{"routed_scale": 1.0, "init_std_router": 0.0225, "norm_eps": 1e-06, "qk_norm": false}
Below are experts of layer 5 (counted from 0) of a mixture-of-experts language model. Rows are named router (the router's row for the expert), gate (a neuron's input weights, with its number), up (a neuron's input weights, with its number) and show model dimensions 0-127. Each number is 128 + 24 x the weight over its row's rms, rounded and kept within 0 to 255. Numbers have three digits each.
Before each expert's rows: a language model's description of what the expert responds to. This comes from a sample of Wikipedia text that the model never trained on.

# expert 38
What it handles: Possessives and name starts
router:120133134118172186140119137116115125165113156130132192161156119101078143104140109122132146176109137106118148135095166136105145080130112107125125177153103128145136150134122156155105105122095126158106143128118125153183117139148100152131095107141122157127169131142172141109103133128141093148123136138173124138144102141110119137108143108115155108114077172136110181103157155125134095123162
gate1:111121152143088098158124100161131119115115098147111091094095150134132131150121137179146128106155092115131113150134111106107142091128144092184148048142132134159120094164146118144147147140119149151110106064128137111124149094125132140197145143107117110120134102118132080081125141133149113135085134152109147128140134182163097148100106130124133129125128119141100125114134135103113087125125
up1:134103189095147140106141124078107094112129163121126120163146075137147085124110131142151120140145142097101120098153158162118136122153157118121110142106171137089105149151142105124143068153158122125172100156172138117117121152106162101103115123090121113133096107133083106123121101119124142154125105113089155086127123103141144153142136139165092137110136082130119118105166125097149133103117

# expert 61
What it handles: Of and noun stems
router:099115129120172168134164162121136128173107148075151144146122150151072131124132118150142117167139131115131159140114165136097115121165082128104153192164112095154142149147128148137120114097119113128095124127110106137162110126138146132126119097142122156105158164094131149103135140099155136115106136148181145119142150127130109138098156153167124105144106183107118184108135145116163121154160
gate0:091146136135114130112156124100132155142172133156123119106126129150115162147113150099185160136104085157138158134098082097124107128094137138145109099158112101129089104133123172082135184151176114125118082142088093118136144126109141152121159146136120114135096086157103082131156114145125133095117115103112144130127145131153145116123121143173156134151110148125071099136116113102118102163139
up0:145120107132166109103131159131105101189127111140169154125111168163141150142156110119068121141122131132139133082120123158126107148152157160150143152112128127136162138181123116158126131103127146151142200100117182144132126137156113142153106143125113145133132166133128143121110132141174144168122110138152164111153143176096130117122126105130122088139112136166188112137168096120122121153109

# expert 44
What it handles: Past-participle endings, descriptors
router:107121147123170176096134154084114122181111137116169171155168116118094094122139094120132138185113111097122134098119167137117113116130082135110131164179113120151143148098124137157121094098119101144133103131112133164142114143153120131122129105137152164147130163130145166124102133133168119127120124152168131101151118134097108129112162107160119089132100173151131150115134146136145130164188
gate0:122140104106112116150174129146106137092142129132109118129124117124106163103176114163139134090152137092153099190143105111126140166115126074099176122123103175126151118131128127153103133095152195139165126120133101079103148102131092142128113172086106128140135146148096138121133137124151145140123118162104127141109131170080120155082142135135151115120151144177128128124158127123153128137100
up0:171130125129174124123111116108113133184075145145136114150107147129121125146089110128111134135144132104121160101140098137113169059154136143155093094105144109102141169147154164103126152155115148123104108160163119129088095122079096078119129124184128145111114113109151127129128135156107140120113183122151152130119140115158144146129143101087104166093151110107122116143161120112114099121125

# expert 2
What it handles: Gazetteer connectors, rare pieces
router:127138152160193149121117145091146148162097101102131161124142125147072139112127081157156142161110128124103141103098148122126140103116124080124136179166110115142139132101139156163130110133099114135129079122102114144134139160128130090131071119136125157135133168119155171125108136125162151162119138160136152123148146120146154162135117124098125129130085165159116173127150139136144093115180
gate0:083120117127122135137134089144169115129172166140111121134093162157152145128110126152121119168134131139106067127138114143115143128159080111138143121129120180133102109123139121136124124152148115133152160123150172134102152150116134103143099117140094087107090080133137140147097094063116151108113113121164098122107168120130097116148111124133102115128165093187146156155155155108097103138151
up0:188133121114161157114132147156084112143085127116129128150142107110101107120156123143125129116152152106109116126141146169118088122089128115103158140128127112133106162163133144118098124079126128112108116168112113114173094093149087171131167103125140188140138155147146112117159116162112145170141128149105118119149117127110159114123156127166110109095079134088137128116129103175170117101098

# expert 58
What it handles: Ordinal suffixes, government stems
router:103111172126189158129144148128090152165127138131137167174140102144066102120142112136141152153147120108136168130142162157080125154132095105083159197127110122104143162137119151157131094123139090143093106143103107122140120142133099111118140121147133164136155120096147179118099128107143139128111101151138148139165150128128134123116156138141116134114100157146121153116108153125137093181145
gate0:098104144115140118133120141163100117106102164134174121106124172161148156133142128152096126162166152143162125147140115140116165152131136131114116149113111117117154155160121115146123139137147123107115097097190104141102103120138065152096169136140086116142133075132125087119118133119145163125131115104101105158126156133139128148156117134145152133120183073132107120141089113070087130159138
up0:101135151112132134136153171106125127155123134125187109080082153122149078114101110150162128125116121156116119114152081133151162135130154144138123139128129096117093138173110113123133107168145140120106098140159144114124116183113125131133124121151076109132109130139104098130143147157140153152134096074072165109107137145113127131165116144156129143118178083125110131152118067095117135151115

# expert 30
What it handles: Plural endings and numbers
router:117132133122148145124111124138121137166113175101157153108144118125076137128138103136129138140132153093142146103122140136117125126153090098089139171159093117167132171099140122163119115096143119134144130123112132154117112176128133130131137110119104196121143162136150172148132142117179103154126118159159139127165115144120123158064141115158127134127068195140132147094094125112159106136162
gate0:156150106108129088115141155124164137146106133184161130127078126138157146134158148108101136134138110118132124120090102120155116122120159131114119152128021122142117113121095138141138158160147127086168157111128129121144123115114103128119141154160096116133070124096135128137125133132120127150133139165153141091142174164097094108108094113140111124093101127120147121075141180113145116128137
up0:130152072113169099126126121113169145127139128135139174107107162168138151093128126115113137174121107094147131096095117085095133152181155129140104111113077141128106142107111120161158166123096102110183135123118166147133129124139145145164149138114107129114119142102150141125155141107156123155178128169153148125161103101158092145135107109128099119092086142115144106117110170133141131146104

# expert 26
What it handles: Latinate word-initial stems
router:122122178133173175110117141103128134176116132105152170168158135136046147082123089138152159168123116112137131140119156129116128108142092110101140170167132121106122178124139144154117118131099122140098121133112145177133130147127142114139120112161119145121132136146151136116115154134148108136123121166150139122163121128123143130073158117147129106128099205137142189132135145124139108152133
gate2:104151163148117101164128131103123122109129103094150097097109159127155142141118144110154144079123114142086128128111092122128174088115108120140128116132163149125147098147083109114101117102123169165145107114132130115105107142098153114134145140132107090111148099080134176151132069192139126157165141119104180170140117091146115140154110169104149138107124137142125105138112133101138164131139
up2:120141163143108117169163138074132132114145106084117123129116142182150160114130115145131128106184124141139099110126118135130166079094138126129115116117137152098149118147179150119098120134099121130127110106116081112127110146114131110124132113132115118168082137121104143104152121141108147134142137086164206111112117102164118130139134201095136115117124120172161113160147114092117141156105

# expert 19
What it handles: Initial letters of names
router:138092155127147176110105122123129123155123142117119217162136127137100137117170121133144130161142157101141131123136150151122130094152081104107129146129110136129147180129146148144095087113104163105119116129118090173139113111125143083142097088118136171066142134102146123104109168135156135142134111125156152131164105170133141176103146108116138129108118166131140144102142113133153114161151
gate1:098151105148127148139158102072126146119088124124147139081127130138130134173110123152134155102139120155127143147159090119126119128084131120114110149139116137115115160113128141129096151156154120122142098091098127127094121139143112109093080152131093130185092124099105159082105156109126130105128164142136104166120128190102150083142099171116133099096153149125129134084136133115178124108101
up1:128137142129101115151150153131124159141152142154138085174129135121132174135153141126111121121103123111132147091084129125136155158151087133119184137160110129098110108129127084171168118134166146148159124137102157153120163179143126143194182113158118114127174140107139112134162112111134139165126121153176126103136151100102089151116123121149109154121112099135130126161119175134145091132133

# expert 63
What it handles: Table pipes and periods
router:128113150133166181107114137084136112173115125109145164155139097134084135132119062127162155166134111108150159106118145115109119127107103138095135188162112125123113153100111144147137102104117122125108125140102129174137111146148144147128129114156136167116167115122164141130106137143144138129110142145153156100149106128108150155077143128124117095130098165141125199116129141128145097142189
gate1:097128193126170154099141093129109142112125150118155147101123124090126147127115135169111143134127116142118147113109160131156138102099087119123111090099155124144134115149151100121141119154123097144143097112143120174135110121141076144107117138113104184154125140090159119057139141126144106132155095134124154148097109146102131168124110152168112145114078100097122136118095098128129069147146
up1:137136221112125163126171123054101102137117069100112168110124110127124155125103092122150127153156115129103100116153130134124167138112091125183115128103126132078131144155131150140109152122094160159116140123140130144156141100162124143154142147160128132141124118122128140081113140147175117151110112176144132155126120142127127115070123123126126142121127111127140167111148096133133108138153

# expert 0
What it handles: Infobox list dashes
router:122131163115176162107120110115170099135142177106161196183134100124101151143160113153140156149145138085127164137132144138149118144133108087101164172142117147115145150099139140163101084105135098135130126142143117126160133107129135102146088114127112182108147144118131149110117125133161135140131139128162162106147102143120130150143134143149086103145093155167115183110115159133150120123146
gate0:108125111115137112145152138165134151125132138117128127151153099135133163129205101173163144131110161063122120152072121135113132083122110105108161135170125103136149145127100132097125082128119153105106059117180154116105129155116130100130126103096124138121128151148091125127099162111147133126133112138130151101149137152128162129092112147118110142138116163105148136119127131109157162138063
up0:136155141135141106131145106162135118115139108109135149144149080132154167139190093141132165113101177109126120127074143129118137095132124096130165134136156117125135125131080145128121087130102167105102082144142161112137154155125160131144139103107149161119128142191112158155131186108160161114155116119122142105172134123115169118112110159156112099154122167102148128153124142116126156139093

# expert 51
What it handles: Mid-word content pieces
router:117108137155171150112147136114140133168101117108149193186151135108070138119140120143121152168129126090126163099089172124115122110130109090104139173158110134133121162130153139151123094089122089132118116124113109150150110129168093141140102123120115164125161133137167146128118141125141105142138125155187098114177116144136111134103127100143108124117118172156148163134129159103144115154162
gate1:155116181164129157133136135149164110139119139142131090189116138110086136109089114138095125122139112117132139152088159152112143146129103066149108124124088183148119151164161110132115134135142106127089130152183143151128151155150117135129127096119130128127169129162140116104126128099109140108166113145170107114130094144162090122124174110126093112160092148151148136123117148122108148092092
up1:146137143149162109138138146126135108172135157140160070124122097126130151130162160156103108120098129124142160145098110156159143133123104117115111128076132139095125182141125102163090117131148125115087103130201129141136134146136076149143168122084114141130149138151153146121106113161183144143117123101112128126098141176143134132153125088143089113107087142117147143129144140094095160113110

# expert 16
What it handles: Word-initial pieces, 'of'
router:140080131125165155117136135121114133156093149125134155172136105110102121088128063143132116154156115119162163146097160152112136118140093118101144181145108106116156150146148151157109115124099100124146135141107109149143135154164134149105123121151122183132166117111174156104105132117159122130099123151180155102143131132120139152099135120155108076131114170135128167092134159111146142141176
gate1:145092153117108107169181164126143120137126109125143123174163134152145169098129187155132119131115093147105147120098104121105144090119129105163130142135152085139114135115146130120100134104163148143122090147131107089124124141153111116121135161172122121125123140091095052113118117127110148095138082128132158094140121159133125141115139103099149147139081143161116132109203127126135113138128
up1:119154173126144174109079138097121110125105159108106148113089151130105096159133110114127100122155123057105099124144135129162139118119123137099160107142104162132141119138096126140152099137107116121102147082147109161125087093100139126144142100072102116124099140135145192129123157156140115163110132111135093164122131121148126128111122136152104142086171105134084136116085143097106124111110

# expert 57
What it handles: Slash and suffix endings
router:106104131136184164091131155087133130183088104108160138152165142124093131105137099112152148154165127095105119110110158143139117112156095094090165149158106111108119156089127129172126107094115105129123128122132132155137122134158119135127089104152114163115126134160166145103099145121144131138091125129176129103188147146135109129100131098168115094134127144115098161110123156147145161122147
gate0:104098117116144101095115110157117115152069105096144105103113164114113084155077154128138096144119109140120079115138111110179168127160161092154142123171107132115119114088111143086155138086145122136106119117168180129136112150156121130129151148157118122120118119133154151145141170156124100152102119100104109131115156099146117118113158141078098147132137120128113108133114156144141112117072
up0:126104143128125122101119134097139135150151153081175088114095165074132130094115123128144081144152124095148103065143109137175141140155146126115143150139114165130131147145103138120134115103138084086122117114140140165081093145112105170101161107154116105144119124152151099131097162131085097114082139107082117155147142130124127141123164155112146123104153127146131091132102106142101118106120

# expert 59
What it handles: Commas in lists
router:130125133143182168103086130117130117145088138090163142143141120108080129118136066135123115160157143106111138115143152135127106135117112110082159163146090111145119151119148132168131098111113110129142094100100115150115091145157128128112118109111123195148118178134133136126103118104168145137102156147150136100169127143095122142055157113142109122120127156108107148104089113114142099114144
gate1:160132094114166139107132124148132098137126124132124140140144135113142157157151118131149135123110160106128119144086090131147171089143142100113118146113159093175184114087117088143082077120116173109136089108144168125082117164123134118103139160119072141128134088166118130114142162153149136154133150135145128166135126148109138107122118153105118149112171128103149098142124143120160147159179
up1:171162096146187103106132125124155177140136130116151094095114136131164116137146130139127125153136164135134139115096118160126131134113117130164126145138061130145139132075102088160126095100134107125131156100134154187127149129127175161131146136148095120127076166123104119133144151118132158097125096142158112156175161127124121114118118133120106079165161132109155126138095135153130154162140

# expert 7
What it handles: Table cell separators
router:098100152121150191133118138084127136140119138114138218156131106127084128115113113122165146203140113128126143119129164135110112105162110104119132159146144144154142172139145148161131079109137134125145110146147089155116109123139136129143117111139137176094129113122140156122132141157159116125122127131162136133173126104123139155094156092118131121141076160137108176110153126139139131151167
gate0:111100135115108135148128093132112117081128099140108137087136154143130116105169094109156138160126120162108183119130122159125115137147155127172104160127100106123163141151132152137118146095116139141112118133159133138110109133106085099136165119107144135127108085117098080109154111118168150076102101092104116089168132147149124171154099114148177152136139143110156070137147155133139117163110
up0:109167117141161105106119121135132130098148123149115130090139133058113151134127129135119102143113142102137127108154140144148117145149199119133127112139091114162130121144146128103201152115141143164117123087152167151160146120144097139144101134104140156168111162137164131158141151145120106156142125157123109121141135080120148124121101143144162099174114096108144095134104184119128111069134

# expert 41
What it handles: Taxonomic author commas, letter B
router:133117176150142166124101142075107116187142157105134148184159098137098115118116105122159128184149121107109134099081164120109137090116096117100123160143118122097126183106129134149094106127094122112164099120113100152132125131147126144128124118117134185129152128127144154126079133141130123137133130144153120111144116138115107135111161099133124097104111158131107201124148106131162093114132
gate1:079129147115122182167164117101136059115163170123115113139131140131133144159164119112125125110127137149112113185166120139112141064139131134153111137103127097121169125166131139131097103162175127132107124152125124146141091143112134092131149127106110094147117129112085124103129099158128120129125152153106127111110134156163107120110139118156165152107105130124081162095172085118155146130126
up1:111158118153159122171119122079103090107124166097129099144141139137162124153127106115130114103105152147074103165113155108156156095142144135105108108091149118146165133134130141145128142171148133127145117159121111131081134161138119102103157141121130131132126153133102147129115068099150122099129116138102083110082120120112084102106102098159140130133120140078067144103156115102160142100115

# expert 23
What it handles: Infobox colons, past participles
router:101131157120169156121122136126143132148098136092174143128114118150097136119162086128155156141130128117147131094126142135117142117131108106113138149150125129131114146168103121168066092082119149150132090121130098170164141126125139132140096106102121156141114105127152179116107156099141128158137118135153126165148114123110124143110143123170113152098068156159154212093129100129126093142147
gate1:154141134103144127111143149143123128114123154127123117138109148162109093166150132150096139147187167110102133125175114137140138087107146097151108104142119119165133147168145131131157158152142132106143077140091125156085120131130132096112140118096130113141116185108081119139089110150139122163116066112088128128149143160145121134141103136150159152098128141182110073121116087128142123142094
up1:138077121119145162159144146101136106149124132151112152113138140110138162102085133147164108164129095120115132136138165157113108142122100106077161149144112141149142108096132119111113108105132121150115165124134105122136081110098102118130111140157102132152145105118128102106166125110117104093101152132136133133112092144100119157102196077085149109163150105099097166107181140097165110132146

# expert 4
What it handles: Numbers in lists and tables
router:128129161125173159118118150086129128184094149146166158168134116104083110133125115127140137144127126104139138158113135153124156112122102125064122180170106117128113161122148146168138133101127090156116118125136110148139122109146113150125115131137108193122168139142133146139084132136131137151127113143147139155138115137091155139078135140158056110130084145123130172088123140121131145102167
gate2:117134073128121124135118152134146134145097133142143132127176143138150147118163140130114094122132141105165136143149096100118134130180131135122106145105157155107124137114178120163142111138178108112122138135125134115151121159097118155126124065133130117107106138150142132154112153112136196202183089104134133122116096129100135145125084167114125102136083103140184132123126109164157154122125
up2:108124123123100150085118117099162100152099107136063108140134152081124162159108129112155137103114124143118153133143106097131110132097148156093151112127106090124119116121122153068112157134100119082136157138133140167122127134127115146125136087138101130119115104126164133105141139093172143164122156154113096179091108131108144137072132135153160137115143152119146150152109069176131135100134

# expert 11
What it handles: Units and word-start fragments
router:102122136119171162121130158129120121174099116112154155155179127113096135102131106148157128167122125113128144120125157131102138110146110144099133168156127110133160152138100162165091081104126109165106107114111130142165116143150139148101113116134144176117141153149161156100123168119138131106077130134178152132136121159116141148083169092157144112114133175141114148103132157164150109142174
gate2:098105124139082107128157125124130127157111130156135113118100149166132084126116109140066137107117074150090121126142100102146136154113115094082117133113075117118131101119098116159115171107182130146123136173136155137114113118140106135090145165124114111124111134152134131075128100112132109124124117164121162132135184164114083127119142137089120150100124171130123100109130126116161155076121
up2:128151146079090086136151085122100138095152099105138149143146155085136121142122121110142129150158115108087053131115104142113118132122134116141121117171144125139163102132099113156143129091117101127164136129097127119093078114156140141097130153148140142139099108123113118125123132142117147100098116096118121119117125135119084112121125072088076135146160128096069085128115161122097097115143

# expert 13
What it handles: Field colons, coordinate marks
router:117133167123132161129134178050107139180111144101172162184154129144104103115143103125157131151110136133113145132112161136092125103132086117112141192174106125112126151119120155137143137132129119151164119133141124139150117161144120128124122103146108147137152133142129141114120120131149161146125120125150126129151109138101168120063139122126054114143094137130132201116130126133135145108154
gate1:155153097123105153150142152149135182173131144151114155133133121173140094117169114099138133150108123143129131152091119166126100159070157105119144137128085111143161152095142123137138169112161114110131150130145104113147088111160150143164099120140119128162094125106145121108155163157078137172136099111170130153105126135106122120137162111135136094142113153106151142135115102133163178130165
up1:071154113127136115131165120143122128105130126126087095125136114111116118146171101140122094123082147112155111137104113125117139104123222104140083157116147104133141124067121170068128107137149140115133114153160159126155106143092129132110141144092151127138108119140130097135115147161151169166139136093130101129129095147091127121104119102173115123145136143119138073112129164118132137139113

# expert 45
What it handles: The before media works
router:116149151114152167116130164085131150199111142121155167169159130135086110114124107128156142153129135115126154139079158143100129119120071128097130206166118118125127142136110170155135129124129100154132128144115122147156137137150127136109137112123116172119175120134141147126096136127159146130121125133160129141153135122113166124078131117158098105118090164129123194118126120136142125098171
gate1:104131069115125118131150147127158173121136139104107105107126166098126103165094102105097125136151123117121099117097098122087129138130123117144131106154097103174123147124138152110135156082132134131151123096091159123144118119139105132130133116151116141170088119094108105131137138099069149124149148134133114109165155185124117140144118150145135097179123152190117134159109080111154079142152
up1:133138164175126131128096139120128077141101114125166097133151100128094147126143142104141155111163098145143177130115120166152122136114131146084110121123142163150117117146131126155082142147166112138097155145116067116109164101112095119170112112125176095086178110144137139171127140144143104095158121128147112113107116106120143115124122121131099159141130173097166157107109171150110149133106

# expert 54
What it handles: Foreign word endings
router:112137156126165145107134157082119110188112133134131196147163103099077134117104109132154157152136129113103151117108146123106156123114083117107149166141134111135154182138129161158086102099106114133113105142126126177170104128119141103137102114126143173130168141127138118120120173128176102142109116160154146123166102139102137131110134114154128138120108181143138156106129138114138100120164
gate2:091131127176117091117097122170119069088105173120133112125148115132108123109067145092123108128142117125110117083117118126138152093155161139145123133085131149153098102112140142132100118177133148107120133135167152120144113086096083112114123161144142128126127117147086105168155147138113095129109126146129099085104160068146116127164144144138121119150143111110122150134153100155115139111084
up2:128125147135102140159131167135129111074092144122150122116158139134150128127094116136127130121107094134141143126137061164136147134109163150091139119122138126176172138141115103112112134193154136071086132170147127137137102119139133090126126164112135121128125116102099129146139133139159127106082127142090125136151113128087122139138131146146117139135098200094127110111130118134122148134044

# expert 27
What it handles: Chart and results punctuation
router:112136184128161178123091135118122130152113139100149138136126105124082115130116077100141157179129128080119118109123155118134115118128116135118139163154120123122173144160100114155073096132124138133115148163091117154124094157137147118096088128119155158153144107114123138124118137129134117128082105134163128125148116129112121145095141146130139118117117201159118211106146159136157105140148
gate0:112108154094100118168103159103123133117102128080118125108116146173142114159107137121132139084118094111128172096135096132138168100149133159124133120132148133126151094168129084149109135150141132153097134149134132139079077126081152122126117140101106089139132115095113090136098158114114120162093143069143132166133100124108142137143103150127178120111133152158092138103165110091106148125109
up0:140103151137117129134106131119121118135137148118122136131096167106117140130114146151121114087126135119109130087126135124147174101137094157133117083138112167160126119165112074157082116114121140143105135131136111151094121142096120127111109102127089110156133071110152105136147154155104102171092161118136120193095140138123106138181121144098198137101133151118093138131141114080094145133163

# expert 52
What it handles: Years and birth dates
router:128081151135180167106133136111143100166110104107123175152148133095096113135155102097139116154125106100133171128105159119120116093145095094100157165155095118147134141095166147149116138095134123149099146170132084129160125149145123134113130102114120171096132100110153135123087154120124105140106155152128159150137098166132124183111150138127143130130105157147130164098157133111128117112180
gate0:146137124092127136129143134088079156111092106109136103144154183135142126137110120121129125123125097140125125116097106149188201111101106105115139091172104134140144101134061153135155128137124103137111124110142119130094101125104134144123128157136080112129142115090130115149077143100112156130145125092149091136105104111110105099138104094164134196161100110125118137151142143112109124144125
up0:100092130130149122142161140154177108166195151165149137122084118159114135137126124165138122143155180114115133137151126140051087109111103109106106168134133106118144161127155116117120136133109140109152092121112133118113146139142119101173119101133156149149126143190112113110154097152156132115109094144117149113146159128129150174100164131103128081091119092146106129115140127127126114148125

# expert 40
What it handles: Degree signs, word ends
router:134158168112166174113129140082117149211103132132165168180158099140104076112123079135139127157133122138103141147124157129151148110110097128104147200159136110129132136125134143151124132123111098153119114139130139151135113113166132140117136111108134160135169101105128160108123128125128124150120102131157154139157119130112149142064129141174079122116112153154126157120102148134131139115147
gate0:141123178157131127078151111148128111146189142109157142149110161112164147147104115108121124116150145141128096159156150150158146143093040141123124119133139142102150152136122132128090112118124158171130111179165161154116144121114119105137128131115137122143157185139140172107130102159111127170132083119117157142137149159136114142104098164139125167100142152130117114132152132130092106135155
up0:119142116107096163145151153096139108136117101138156107143137122116107114110163123111153154129105099141105127105078107126096079104089160139158132165157121103091138099118183113136141113088128137095150081139114097097101127182152150167164123126136114130143149112149114117127165132115132144103148080123088163112163146135121153127162119138116129127155142183119113103112105108174124091130136

# expert 60
What it handles: Foreign word endings, math
router:116110148117175191116103130119118135177119141102159192166144103124061141108129131140148136151130125122115145132132175136112112122134090115121160172146133101131116155101118144141075106095073099143137128149113141155155135133149175145136137126127120192142131127120135149128112150102130116109093138176149142105138130166124139122091141112154120099123125168138111167091110125133118106124155
gate2:143113137115146138168132109128118109100127120132144145122118098108180134149051145153164131108124113090135124137108121130161156096120107140091129157126133181179129093159148086108121119092118121133106138176153105101117140120112135101142141091155143147170140076116125147115181150113090130123136137090080146101118153112131158150135124148144140144153172138158125097119135130087138122146100
up2:173173174153141132148116118143113119119145093116115121125140087116141154155090133129198150109135118132123114096102127116155145109115102153088122184130132196146136090155114096143102106080091130136116136157156099111109150115125154093137130108146146139180118077089123131122131154149074109151144162104097127129121115125158158114138141135135152137177130120118132105140114133147121136123133

# expert 33
What it handles: Infobox field colons
router:157129125102171149102130150110115130165131107094165144159164109150076141131160115114149116173111162117129142107133148108088153119149113118114136157147098108155108179101135149162122105091100087120121138129125135153148063124157118134138125119148125185104119100134156125117110129161115117126089139131187149138156105126153151144079138132119151127142118151166130193130157149139124127126149
gate0:095136114129085137114143119094123069148158130168122114108121118148091132158123103124137199076183136106132136148143140130121107118108114157138098108145097134101103140122124098136130126121126104138150165084133148161112115098138099135107114128108095117133122151158147081072149099138098135109091161101137105125160136100121085150131152164160152150116153127145109122109139116096115153083111
up0:140127164130142111154132166152119150108077150129139140136127151158122158093130180141107081144127157116104112121147128169141136111128140100140154117106150090134174108116153155123118130135143138121122096187123084104122108123105151102152115137121159121135118116079126135195126143105144112166129087121125167114097143147116180150091085088117113120121125151165127109109140151119153111178106

# expert 42
What it handles: Capital name initials
router:128107161130188159098107132101116110171119138119147160176153125109067142107120095115132142164148150084137145152118181126113120120148112113090128186151098125131140169124137151158119103116107114122134127131115125163143113140169120141107128090113124175108149145131171161113120129132140101146105136155156147123152118153110131155088145102153100119108092154156123177111120140147142141114175
gate0:130120201102113128125140106121140121137115110138162127145129073121105141093118118112141144121159133159122120101177155156107102130115112128158124152115106152126111150132128098185111146139126115162157144125151132153143146081152148144107154134140104138140097113162086093103121111124150114111120107174136129144119161151157144112095109097157135130116098110097110136083168170138098170059130
up0:066119144125153120135156163121118106122166156123130122098170136087134094152089150116139150114107149156109130125109131098132199104162142147156111133117148106133159154149091163121112109145146148149137088135130138123096127154108136127130131142133125102155127101107101053134081121160153145126112095130102113158145100077128147145131108119133136162136147151130082146109074101105147119128133

# expert 1
What it handles: Relative pronouns, abstract nouns
router:122146152102168165116127172096144127178128135119142143154149133122069122117133081118159125144147116124120147109109162126125150141105102120128174134154114116135130151141139142149137117092114131099136126115107151129153125152126119148124148092114113167070138136136120174116132160094173119158119136168156161115165089151130139167067141103139089084096107130175117149095143167141137131145126
gate0:097131088093076170136127128112178146132158147105121095125111093134128109121151120139149114129117141128161118102174128075132132150111136127121132135147112109119072135091130135114135122114143163084119096100110129107190148147127145171130149140133115111132177137177139150155133157140118124096125119133136145161132114092154125135066126127101152096147148107188112132113136126153171123095101
up0:114102129097136139115150142112139101146122154133124112128130161085116135159101137143125134127142133127143097106139131131125173145072130112085165103152097120138118125172155193129159153113145133107136100105164131182151137144106106128074129152150098119177107138174096164166110106126122118118098145173102098138153123130128141106111136107119139139137079139113104110107077121125141136068119

# expert 50
What it handles: "average" in census text
router:119106142113176153141116117117109128182108128144153147129159117126080126124119114123154145172131161118107141137137148129132117124137101119098109147169125105107129132107124130179135120103078115126115131111121097161178115148150127153120111126131134166106179129130152136130088145125163117122114163170170144106146108132133160160107152135154113108121112181172154197120113146166150086157165
gate0:153133117156097123116122113093118113091129127117132157131137137146106174121130150156154127101131119114106101109148072113126175120147143094140119118142122156099152106123119101138138133142104153099152108131167128100104101149144162121108124118110121105165144070112128136098123163174098107151118127121151195104139105153138127177143071160105136152144115150155150144160077091134109166104106
up0:164124128149153070122127134154076097101128161120168144097121167139131145148115127120128182177101100143104113106114136125148157146154116115110120097138143158131108064097101074115142089118112127087146138120124143153110116155147090109134144142111116123113128108129123104110137135125100093123143140166137158086144098140154142176187161154139128109149112186124134130131116111145129143135118

# expert 15
What it handles: Sentence-initial determiners
router:112148145119207155105112130112126138173115110120122181142148116120061126135132149150120143192137111110113137112106163148099122110128115111100128167159088140161135148130129136166130129116126089128130148108117156165133118145136155121146106117114130185130158170152164132143105149122138096162095125140179140110139119142142135133108137125122091142120105150153123168095125165145142093152170
gate1:155106123148127162146117111144158116148126164166150107107118165144104162143133126078120102132090122120146138126178119123105159127106079086118091118108112134152144111097117090139150130118129119123121119110136107140175115137120098077136121136148116098087094128101146095134161144143121105181142129118118154140072164091129141138121104140097154127125179084132141111151143135113105142063153
up1:109100158110109125122134184102111106136115115093124132128140098126165098124098131141154153102162135111112142115158109113137113124122143122160148086157130075110134133141170106120108099144156176116118098146137100142092114127131153122122110107156127142159123151103118157109114158106113130128104081114142131098211106150117126165110132141124134137118053157092120136098137097112169139167108

# expert 53
What it handles: Mid-word pieces and by
router:123120137110177164094129144089151111178112133114152196136130120134079140120120094125128161184129132079127136122103133140130113118158085138112131194137108097135120178147130170148133132095102106129128153125108148142136100153140120134103102120123156175159116142129141129121110105126157132143095148151150153130145097139120136160091105096152122113138088172127121169108099119155133114122162
gate1:160097083109129119122117084086141069112099120107161130112102158108135136141155116171117146100137132135148137144130157121091127142118137148106099144114138124136126127160100168076160088151106147145133126099149146138157113180134158082153107131123114084134088128129131061146123113148148152155138166114078130155161127108136119120123149172111154106150147096128122131140141088135126151118099
up1:105129144110080124131120183135099146157105156130099150129157068149119097133098133086134100128107108142104144125115084119151165092132154082112155122152123144151135131089168100190101156116144115124129117143109107161082117122106100139140148147137112174148183116120146138120128144096107109111098105147134112099110118153151139142123148085152098127127127163139122146082102159110140144142129